{"n_layer": 11, "d_model": 224, "n_experts": 128, "experts_per_token": 2, "d_expert": 256, "d_shared_expert": 0, "activation": "swiglu", "moe_layers": [0, 2, 4, 6, 8, 10], "router_score": "softmax", "normalize_top_k": true, "routed_scale": 1.5, "balance_loss": 0.0135, "balance_bias": false, "router_z_loss": 0.0001, "init_std_router": 0.01, "lr_router": 0.000375, "n_head": 3, "n_kv_head": 3, "head_dim": 64, "vocab_size": 2084, "norm": "rmsnorm", "norm_place": "out", "norm_eps": 1e-06, "positions": "rope", "rope_base": 500000.0, "rope_fraction": 1.0, "qk_norm": true, "attn_scale": 0.125, "tie_embeddings": false, "parallel_block": false, "init": "uniform", "init_std_qkv": 0.0423, "init_std_o": 0.00974, "init_std_up": 0.0423, "init_std_down": 0.00755, "init_out_by_depth": true, "optimizer": "ademamix", "lr": 0.000794, "beta1": 0.9, "weight_decay": 0.33, "lr_head": 0.0103, "warmup_steps": 492, "schedule": "cos", "final_lr_fraction": 0.0, "batch_tokens": [65536, 131072, 262144, 524288], "seq_len": 1024, "doc_mask": false, "train_tokens": 1085000000, "steps": 5125, "dataset": "wikipedia_en"}
Below are experts of layer 8 (counted from 0) of a mixture-of-experts language model. Rows are named gate (a neuron's input weights, with its number), up (a neuron's input weights, with its number), down (a neuron's output weights, with its number) and show model dimensions 0-223. Each number is 128 + 32 x the weight over its row's rms, rounded and kept within 0 to 255. Numbers have three digits each.
Before each expert's rows: a language model's description of what the expert responds to. This comes from a sample of Wikipedia text that the model never trained on.

# expert 17
What it handles: Short syllable pieces inside surnames and uncommon words, especially id after P (P-id-zarko), also fl, inn, tri, man in fl-ight, p-inn-acles.
gate1:131170154139076113160130139080136117114120141126103076120159139093082146126112127107102175128079044113155153070103142117169123086112105145057113085135124148060147121072137096092108108094146198124128138143134128151093136154065147098123098145129115119131073156122255141117161107124192127195089100156108133092141190157139130089131127181110132094145104154134102103161107116121124108140143131131101116144203101116133034160170114101221145133134133133105122061131114129087154161094103166167166046092146098104127127144076147104090115102143113129090174098059103130099113150155165122126163182109109057154141148147160110121122108140144097104161104165180142121101173151126121145125112
up1:113125080126123142118082142204104147115165144136128139121144129207108143110190187096178102089102170163108065099103104142136156132157151146136108115146150164150110131135116098143153121127101097064113129151113153140116108079192108106203128080148096171091092119095090174082109121099154178128185133048128152100136113127113140150060102139108134153106135169150105155097137121084132082180072115088100137139079120084076115089045162118173136118156139066192081136196113077163149114151120076134130150181158115156117125132106144124125103131152122159186177086117175163169105118103122101116126182128148105076127088136141181102181154080180117150099121158071142115090098128139065096132137
down1:121120182056129130148182161128128113105136134101168109123095092173148119082102132155090085130097149114150152182114110155105126105094111093161213140157095164102116154154157100120134094120134161218140171122067142093160109113133144106127134166101077097100128146107077104149124126176187146108106077109109143142118143183132083108120104161122104147111146080118105127081153102101162062128119144120058128112088138083078178104125109141182118140146064084134149108103193050101079146116200132075141130050125123145199149118111139119113165116109079052065095134139060139104122109134135185123148131159108107113117178119091064112120112107142172172125123124154185130157121187144145101105116

# expert 52
What it handles: Conjunctions and relatives and, which, that, who, but after commas, plus semicolons separating items in lists of ship or company histories.
gate0:144180144117125179126117104179153086118131142135195131173141171109072168107098128141095153117097143104156163114121079112154153172089109091110129137138158087132127134157125123147177171165093133054173118165163153112129125185083117178141170108151099126080089196097142140140177112176131096155093168136070177065157156159151104058123106107132148130037121110096162077153150104089162082130070177155101148183093125144080167180121110111090128150079118108086111110152151147129161162155121152155090060120102100145108149219101131166139137114149143112142191085099158091140127067150164150078121143125100054093141146159178135113126095139139084086164113155141146109094129097129114100139125
up0:130107200148087109166136135174149129143159155145117136134119087123126114172167098185199105159126140165082120120193144188099085164103127132134121080124227127161107153163105155164115119121137166121164132115187122095126125115134148128083079137088147134134125140129158124123144100142132157078171105169040083127143141086126109155143114115080146186078151161114201131151088134081124178130155071093121139135178136116069113034068159170074102180111106132101136159077170111153125133141127094073090122112160146160081086088140133149149095133113111102089143102122171076137144181124133138102124126124132122109075128127113090113200088079080099173128088077168129118114150163148182167159138
down0:154142121182148158162151094094093160101096092117108118153189152143153142177126110116116109094074094157182160079112154106169187164113181077148124072175132153111137146134124133080105173180100141173131170115178122144129159209167121142144055094149123126114134109166095113139137148066188121070164151141158165128124144133151195111132133108125090143212154111101131104143119116134151122181066091141122097095142113137238126189146130111108172119145140157149127111142146109109121090104138095129149048124169162121109159077082138146184111101121089109143105154155125143132086119118149135143122133108105137176134114091140084038106171161174201084099141125133164128064099119150164088106144

# expert 60
What it handles: Word-initial R, An, Me, Man in proper and taxonomic names, often after Order: or Family:, as in Rubiaceae, Antipatharia, Rommel.
gate0:153133143116135196158128031134167148123153156101047091151114150138121160134135096140146128152143182077138127212079165116083123142153096165126107145195182147159119125100161141152169095142118094132120079151125115134057157103156064140114083144109111097132123121139035121128103103135195152174130117169154128140153181110143096157141116130082132156164110100116141103107219147153178073084133124150134095140118141147130120121119115192164137120109127165160135107146055119105130135092087150151106214067121133116061116129114168170124082106152116163109079182162116131173213129152163135129117112088167120124116117140149137146162097140159089112114125045147149078150124158087113132149094
up0:106065132116176151124134173094144130115116103136176141108113107156117121110048140138059150125143140084186162104097172168056109084161145148175132186118181184168072127153156158123158110100107117102116116189128136167124099113109109146108134191162104109210165107117191128119095120177217163132164091128187156085133152095121106137105159142097164132113077122154115182107113143169101187110136145112133121152128132122109152114151135151118124084112167136126075119160081139158131167122164188152151094180137180165150183184131142154174160114122170210131123126144149140103128108129158131141123150105123098148222126095126131197142131128134124142140187172088117176125130114144097159044142
down0:135177148132074106132128160130092113106110114120085162111130125125132159120145134143092109073111136123188180096091121116114143152141181108136117063166144166150133162128122147136099107100138115183084106177087103195110176120119103129185058142147124090159186130126145157170208072114135140139093124132179192077116152105132072148104127161133144095114159154121140156055112123165173212099122178079072142186118135173106170097174100095139124129104140156123083104123116162144110124145104116117106102140132126114110148115160120132122139164091124194120168151184123166149093104135125139098137114134161037147153176141134125136206133134211088068098106111142100130087153062074127064153074

# expert 15
What it handles: Header and label words in tables and lists, such as Total, Year, Team, Mean daily max, plus line-initial list hyphens.
gate1:120085158121102122132131150153094143169153115112051136158049086195138064138139116155134146153132092128115163156169125101115125068143113109119127109088120097182145087083082185198177164066183137044153096174184104164195118159125178149163113104154143132125061101125115082145091159135130120035129115126125110100146088153127160125118155106119207194070103121103101112128116131124150135158140113039135144138146093099146113085104178164134129131160125143094124111176138130107093131163093105072160141152113137122104119137154126143178080163121144189123101076120115121115162095129069124064183153066084139131161125088120123144163163136116178139171116156122149091122123108098145156123120
up1:122105086096120154124163144137082175153068179167132170131158089126179020128146152136135119131085153114146098107130109122157112143123156094066156117156094123149160167155091179125132114105139140054202046193178125143178165107078170133165148100092108104131091103150107180106136127143172123061191104134133141137147156128148118112123124113142120076136120060098130130128125102128203107140177091143096162118139102116128143105144098131161120138122124089148089129156094212142139136133103099101120149125108149130141156175145108134182063112149080115121093122164169165146099160118084165096176141110123137134055038091103109100152165118189125080105119102110116124130188108127168194096147
down1:178134104116106144176090124101036173137092127071103110184124136101120131144099123125144139075102164126149117073130130138107072135097149120168089128185069175073168136128098114150191132095106058134086151140104154140138145138128108106122092087115137142134172169153093148126131127130090041181091135155114133083140111123152101158150148119099160135112141155108091175085099162136117196176147118084114129165113160144128152169056156118094121148108109102093163127175159104160149107106105137128116151067078219097156102170166140115160180119117123120090108081128151181092153160141099110093114142096136144084103077131108087153163051115107102130098158147129092113133128115084144065102019

# expert 45
What it handles: Noun-completing pieces after a prefix, like con+cept, pro+cess, cont+ract, associ+ation, prohib+ition, plus reg, success, period.
gate0:129157168131090131168130095158078145111104142143143107133199181138106143141154057132140174141191153079141175146094158119085086091201142221160092115149088078078166171135165123163135070148134112141108158066134077112170145088097099087121140121118145143150112095133150103138144186133071135131097071092106130167121160124118126152129110051134111071143128152142080090126122117176014122135138103116127143109087107133120114111135163162141121157148150203133174137159149133134121162101107134160121108133144141137143130123127119140162140128131121114129128164102022109137146157185182137170082153117172162071120144086170150096108146186126125121143192157068160095151073087105156126141154
up0:171139105165135166108143141102125072136104160120150126168075189131149184178079131050142134163158097140130125121135093069154164100095121085125158112128123180170115162131096141157128134087093121111245160161094191161099122114154121138122206115103166131172134155188094110132110059102073130151131175133114173063096168108086123125106160129172170151210149100096132149106108161118153131128070139171130131090107155180113109145116140131114164131104118085157112113106146099121131095193124133118079143161107127138101097123091102141101154139143166130169112039182179112101121153138161165089073164086129134142166123147078074167164124147141139181114072107132126148187099153156111115144143
down0:224108050116087173150130176109150140120101117138169199141129158084119115137175100151171124108096112111086169148128109163098148106100138139146137116152145122109134131142114190166184045155113130146064151136157093149115124163176107122100144107127176156199095156160101118131167159130103103160142128140172125147152118164108137156123107094074167167145140157106100148178156136122144159211089081142137106123119144124110144143150194099081174105188126122207119117179083154166098180210175179162173113169173145123122133130093079151129099128123122106114148194154129131085146228157152096120120150149163131086158158100187129087110106155129125154110103110146084110125144102111152110163095

# expert 29
What it handles: Noun and verb stems before -er, -ing or -ered, such as serv, work, dist-ricts, charact-er, lead, appear, cent.
gate0:139138164057130134201148096178217110173100067091123112081160169121120105116154138125118169159153125104160090071124140106095099125124110134146102159104119117104114118092108093064129147122140118125129114162142157119116104169173173159128139135061109105131142126110160072168123138090125086123110103111137162139155111065177188117144120127127101090091149126139135053184151171162168118133109052093205167118150083146142123173098134101140117181125122176106170111085146104147144044079149128122112134139140164167086167109089066115102137138126147144125124171143142110188171144132157128097114104243138078119067110184119114136121096119125128132128119117161116167079105130032129100141157
up0:121073172079129129219073134122139129165128115097122110139134120156085087104121063124151138132115117106108123132057123125077102150145136075112094108118147101103135208102150148119102140114125113125184136098087067093118187181104139165131076076120107096132160144117103114096138154158076130116150105186188135108122103110140149120101177146121128122119127135125085133113173150082152115167151164113145144116097112112118131170132122116158100042076181143135117087139150181221173149144160179078142177131125146140094176085138124113137117145072151188172113120109061114242138136120097105155072136160141114111135114179136077110162123118185149100115143140083162100113167132049098160115148
down0:144156112152112153195079188153144147140174061121104103125130162080133131120145081152089132123146082106151155120094142182091149176121181130177122139079106140123121113125102134109149127142170111130138100164162111186138141091081131165120102158133138152153076099079106129147152115106120118121044142117077097143117074148101138117148112152100126109102099110149125151125146118103119198121093133113143117162132145150089147089144150084097185070173090069146097136061154130103100123135087143142132105181171133109145085150125146225138079097204192052137083130083136145205126116032164165149172179173089143097191091165094125085165118123105129117145109117102132155178115134132182137131134

# expert 30
What it handles: Conjunctions and, or, & and list commas joining nouns, plus count words two, three, several, as in military and civilian.
gate0:113126094077117121086144152177124128057109181149101145156094128135083177095143090115073162134150121141093140041127100141137129081157115097129129137145087123090099180129138082084067106117121129128129122134185161127095150162091118060113120142104133101161125153115132120127167093144098179109125143160142163115122157151107136068127149123142151153073144181130106129145124125124093182124114113066107130043044168104083157129138119084101191181160095145081134138107103176148142078122146101113097170128160082120103167120107093118148153154070070120128071132107119079207156163155135132131078135108134163203104086205066167125131180163170057128087113097147091129140148143154164131145118
up0:124127105118094084157067140175127147096132124121123102120085155151135159095124111115094168117173108105100128107092139126112120080094195113095153084094115114132165152122060140110085066097102129124142167132131131099124111089098122111117128098146127119060132195161149131155197085135143193113197130093136155115111158081157126107166132137134161107108108168133092139227159138106080131112079108087116090137109123162159168096132138115096181149204100098095156102095118132123127166090146162172072168112206118132060178100083086052144143157183095098171122112185054110104110153121138142092076143134090134115122158180082116076144085115116045174123116149149173117137149131147102121123112
down0:130158077167079092129123139063088164104173134169123113130134136133153097101043119174165171189104137121095106102199134078088098089095087170154128156133042172124141169068119127120168129063167107088114128149131077109123134137082141152065119081082168149066167185127111119138084098131152125116076085083140136138093140112106139072153170095094115079128054114129137091122125152112139105108112093138107134067136143110134161114193118162084117129124159115088112104121143116107196108161110110099130123111131146171105111101122146122107140105171168152185161109117084163025162118086084092114085153147053156112129169137097141136143139121139127074129070125142101154141127119107085118153138

# expert 57
What it handles: First one or two letters of capitalized names or words, such as G in Greater or Goodman, Al in Alberta, U in Understanding.
gate0:170110121087119131125078090155072146158178119140173124143140110181123153114204131134119148107123104151165132092126101125177193122088175172178156111148122130172172078124131103169099168137150215097159140136089126095120146169104138049140122119057138119144149171128167067114071162146103120129147083092110165084129084148118198174090122147145190134099096161104089112167123165104160152102098135106136114124145131109144136179104136112166131116095122169108159158143141106054130184113180137094102127139128114150128156075169189098120130161162142153173097083179096134189068066085175142121124092096122108143120159078112098164158123119110104160115116181135099087114121110122031147108103
up0:136136132160169139153084134110131143109025103092137176140112076095116168106119148095137089144124161122166134175103071165153157198167107111102087160152140072154112143143130177102152121071125096135090139182117158117119152132174140134111195128205140172157124106156179136119111092112104224156176121164158121172094118131108093089113199086153119146149135132121197153075107078111124073178132090152136100140157127152091162133171103135100140140104108128121100112143163169140071097110110141131152132100116129129136110160177086124148102075091130093146165170140181089084113136138166080119106140093158165128163102117068108131144048125136072109152098062078191154159091133090142137161117
down0:170109156110139178128150122146119188196109069117184086119105145081107128140091137107183109170146183117096139088151130152113086181095174144185155178107093132205165118078083153161138155153129176109120183169124141079123108157135174106130150116104118128135176137146153105117157183131147143135123134084088130145194113126133144139165155147143097117146105163107112075178157100024112141096165124144149155130170104116158137166114159156102161102163167120111098096113099096177118094134046105139131122115158123127127158180112128179190100102096097117105105137166128128107042108136101154119142162098074195160090088153163141183082158134085113161067151169127107118155121161159154119058108

# expert 34
What it handles: First names and the ends of given names or surnames of people, such as David, Robert, J-ames, Cod-y, Lope-z.
gate0:121164152157078068147098122132096176120097146134106127157111122120150138189107081117212115091169137089149162108133104145161129122109109143087151147155103126136091092060136164196127121151104165067102159117111114188135135072128097098083160108164130095131105119104068205098149171083081100127095151086076066130137169151142181180166123117126138094147102080144187159114163094136110179112150120141161101080125111147100059143144111159137115140119100078164154245141100099138122149118103155146146191096175100097124130141165124097125145085158127178065180117113092187102145083171100169090100130124112124107093129098086113107135077098113163136131153161089099129116180153109120157147140
up0:181108117086174105101161144096133061158175093158156109114186129114098130122162140121132103171112080106122087110123178145184123132159083172130141180113186186152173103124132085115123082160137099203125126136130083126153146171141151132192159139128181095107160126142115054106121118136153133105137113143131085077096120132122119115109055190120201184100146178143132153144095138066139201187174155123115161181154106140139223129058123119120124136127136128108133066138118112103175125104112101159104115180143166110127114144114123148101138127079132112210117136160168103101136099111128158173121125168121140119247133112131161134134131157150094122189130069180123107100128129105145092116111
down0:134148118118135093144107154104082129123124169079144134189109147105163126040140119139123156155076141129166144128139095085178092150145109108094201090098100097105107194134144071100145077101146142133135117151115169106135155061141108089094165107073108090132123122110081138090111150069155078140134113058140108097083161155155132142165152078127111106111106108122083231138117143089110105149149162145064184116153161150174147102153108191153130200148138129102150118150087066136118097119161128082142142180121131136152129111108119120186146142133080088122140084105102156205138187108160113140097117094153076169153163175168137154120197122125113108182085176094101179111092076140117144155129

# expert 41
What it handles: First piece of words beginning with F, Se or Le, such as F-ARC, F-ollowing, se-ek, se-venteen, Le-eds, Sea.
gate0:147178109129094082146158105184121085145093158112122120091138194142122114168159117129127094134104085134100160113130156119128097094110173163128160157122146124097170132099174164143124133128125185162120114081160083136168166167084143119094105152094137132113153161115160093211104202126157145093165093179103067112120147103057166141152155154120124107158165133116162130188119121137110180105148122075104167125148133084089105111074166061151072127108145104236118136109103107181162168087107119155104156182129152128176127120088178085122138165122129107150227096142122134084167074158121180146111118182153091142129131167139159129088151145185150138147118160124121050093099129103137182092113
up0:102106115156106134142138135093255129124154120101091145116124087158137118169153147196148130181144135133103119135118161118080102157119128191153171064140102145181132196141125103157097164061097187142105142127184155163210169115155146137165118112140046135082079138240144143140151082182151137169120150108139138123136135096124145080112186149169129153189098177145111141120128154166112113161170134132165150088100126138146135108172146115115137141111122069134081128130151138136084068157172063062156110101098155134093139090136103137125076176172170093149173145131107097140116167131134183158121099126063161106150100103118106173101129123123125122109104103122090114165149133130166154118136
down0:144144107112181127161118097052102127071105132109197141162106135074101119173161153101155106117127207101182069089118136169154162155151121136062155115109131103146156125086127124130125101139158180112169121198108118083104103108099133113148186138175109142118163116184083094198045099111116111074127076186096112153146116164119063122123101109157086155110123155104144080119142156106110157135187142191171101139126139140148057174151125103113109121162126118175075152086090143126084148117185167108086122160146083126120127107138120163173143126128109145109111207109069166086126120119132116108141129089091074091057182113137148147111142163118077124145157100133142140073143104143150133065110

# expert 28
What it handles: Pipe separators between cells in sports statistics tables, especially after zeros or blank cells, plus semicolons in score lists.
gate0:157126166095150119101209135155094123108131100121184140148085118094131144123170128104150132134151074082111095101161174120156150187128105116149163145113189088072083176092130129115151118140117140146131121165110099139121218140156074170098130204074103097153116099108141108078127071100102143156175078176169179108170107130119120169120145219146104105079126157163153144177112104131152138192123175147153098152173086108122187187103164068131140141144095135155116144147151109115130076092114119085129115183126127119061141164112147172117153121073110182117142115131143129197138101071145125117138082139187162146130088196154114133111136162143126152120130190147075110098133101080147106075160
up0:139120101114123109152107138147179095131185131126088163176091096125088158077180133148128128104135108136169178157164101108108130146209129056180086148104112177138116127100146202137082086111171093124169122145097138097085152120112124167216170144106146131104095152072140110144156158188118115137089114114171090119108139091169119103137133130149138152094132132149136072118138191177091080107097100138128163140123191121112183125136135165118127114178134196096157103113198130125154084161129107103126115149133133108136082165109148111176133096057148151166175076085201079120096093115104153193130123100154135177147144076153116090087161070130155116159100181133156112157185188147138078125141
down0:189178095160132092124116153127113139098145113105106127154153088079090125216123090106085143090045093112171149084105197149148140128139122191162141130135085055106176094147176119123190139115181162110120084175125104065086195115137149101161107125101089109084168129122136146126094120158128108093119188128137135125133099177118100173123109210126157122145171120123165114095121169138108130144131096179180108148143118115157142165137122128109170095099102141138098131165175118151106117118177202141122088123118070165163112127123131106155068129181083143117157041143144130107110117115084193105123156184120147155133097079152087201163132081162164106099140123122106152168113129100195103113138

# expert 44
What it handles: Single-letter word-start pieces M, H, Y opening names and capitalized words, e.g. H|all, M|augis, M|elbourne, H|ard, Y.
gate0:139146108145140107121145174155047118140165107133112131115094098138172095155105112149201080156053150169097082147138155101127112141119114106186131112065158126120118094105157134078104106074158144147109141028122102146084105112093191118130138137114153203144165145161168106135117115158102127086076134126160129153094157103120141131180154160123127162161136140088161218146084089113111164157109137127050181166077158172151148124111099106214053128173102079153094159102101150091146071129112085055165099160133165117139116136198109087138151148159165143173140117170108139113119106110132103119157104168119192176147162183124114110154125151122126170126142102138095163122112127142116084098115
up0:124136132110134076136132072179065141105168110153158089108138162117166089069094139116142129125105131200159097168140134135118126148102130135114183179146163188107149117100133103166139102143101173070170111150138141092100159194106116132096166166125157175138167108170106132114114103119142193118148158145086118101137119093133134130149133155068096169098126158089158098143121092160118138141203121031131157142072159130120115114129104144112159109143183116138116054087155075122153157140099118139126142181144103180148126151145167067128097100131140175158108094138130151104122111201117171095113157051104051131125062071196107132078160182149148132142083120115153102097123149108069209153120
down0:079141078169100118082141135138134106152117135077111125201106112066167078123132133225121090160116175152106160151180225102134122150137128069104090154055159149102090068097122124113105184047109136130134136142146106071135093105135099135061099121119178098136150094091094176105115101152152138123120141134053080136094166137150119133118104117119134115134117173103135088158074121128162104118138103146136098103103077124152099111121128088087103090153131202162105084146154136087112153142103149171091109124147095119079105107116127100083131109125101111130169195154162080107162090111047033084104080185141163135119078144158110128146127152119122141143168153099109101117147145157122172124137

# expert 22
What it handles: Closing suffixes such as ation, es, ing, ment and time nouns like years, time, life, usually before of or and.
gate0:136104182104053171095157127102118124101152120193137143144097083097186120148118045129117127131109173094086168175133144158100165103186127143139104141114061055213154119175122137109137071109143192101077175151125077184174146089120116114130094120123103167141080117155087163233133156108106136101114075140140088087127152119140118174178142114100096135125143103115148132148125073122070131073151132146192147126159087131142109128134180190079152172134135121115125114099122121120124167146031125095122152142055117069155151176122137124088149124132100125094101136119092127119165094127141114128137125119165150134175153137163184155160115178174128119157134087154159129135086103099137114157088
up0:142115122107178052145061105124166131085188122133100088090118128129140096109117167128118118093095125148149143084150131121136186154143129166126133137113132171103142164080161106193133115103166082116126105139152187194138129056136095105108182103153123142109147166134083121095141146130167158142137166032094087079144117098033157130112055146107118120116204174135117143156137124121104111141105068114133110149119180079111156128063121137138119166095141140110073061145153087167171157107108108151118075101174159167137108157117153138176097113141108108119149054121115097090091088156113155181106122120154129142144109114129114160143053162072141048149071140104108124136200100118135154105112
down0:133179151141078164154102173126127127180130131106104107165137123061135114135153104095100151100140135156138096112069111142139147157184183105114141048088138135120152110160135171148078104136134140150097092209086156131188185161089072133101154125130229134147073166100129142131166185149157146161170138107122081117124122146190086092029152120130195103112108111114175147124092108109110129163166095138170138124140136156169102164102136104131154118143121053139169094120078106130141136154135177137112161148197091142160123119135176169107179104149131085142140149070115143163123159125177148129172080108115156127108085158176199127155097160140141102146143116112090109109137076145073071172117

# expert 16
What it handles: Mid-word pieces an, en, on, n, in inside names and words, as in Vill-an-ueva, comp-on-ent, Constant-in-ople, Oric-on.
gate0:160156154115124121114146166157113147089145110123134100054144118135143121126104135167128146179130136131123136121172116134122172153143187137131156125114119126123111077186131095130164116060153136146139139110132118166089115131149151085134121065131190075109182097129145140158118164180137144132107054146116132111146072059125124187048148219074145085158150145110162190155137137122201148123208146058122109172128100122153152124180155038127142130112123141139105175089083131112171132123171129130115103171107123131099161103143109106139166159123184122166164103088125118144124152131095135116085114145152159102170137078213108164163129163170107144110079125022188158162158120110079124158123
up0:104141126141100125168142147116170157110101124163131122150126163102137169115079157216170133096134110151144093202085102089132153075133048109118122159141100117127169136144108110127218144121162125202214149141116103185097128142167136118177115147120097116163142118129122139128124108141101177102135079046154204119114105146090082120195077120102106148141132198105167208116110130131095144140098124126122145132104156057153167140120130155143107087123122139120135144120134179115097152095087138107163072143072138070079111159153055119147143159123094109137129103185169086173131048119156155084144115132111120140145103137158171122142132095129175087109177119119127116164116068078191098109137
down0:137173128115131120200153134129053186102136121163156067131108111104110102113127169166133092108115130074158096140108116107192063131154144141159146080122113211148179126122148097130105139177141161130119141108179130117137155112099141144139075127126139055126155104171089143090134073044124092128112077175076148109043115143109072105100148176176119147152084149060133123140117133150101117108192126120069109150130072161141125096100114112124078119160081075140067127095128102127112170104109116139142077097080123141104114160111139132137151165163145148145124111118095134134142142134076154126062191172094169123115111160116146187108114133063094132115130081175136058153110137099057075101129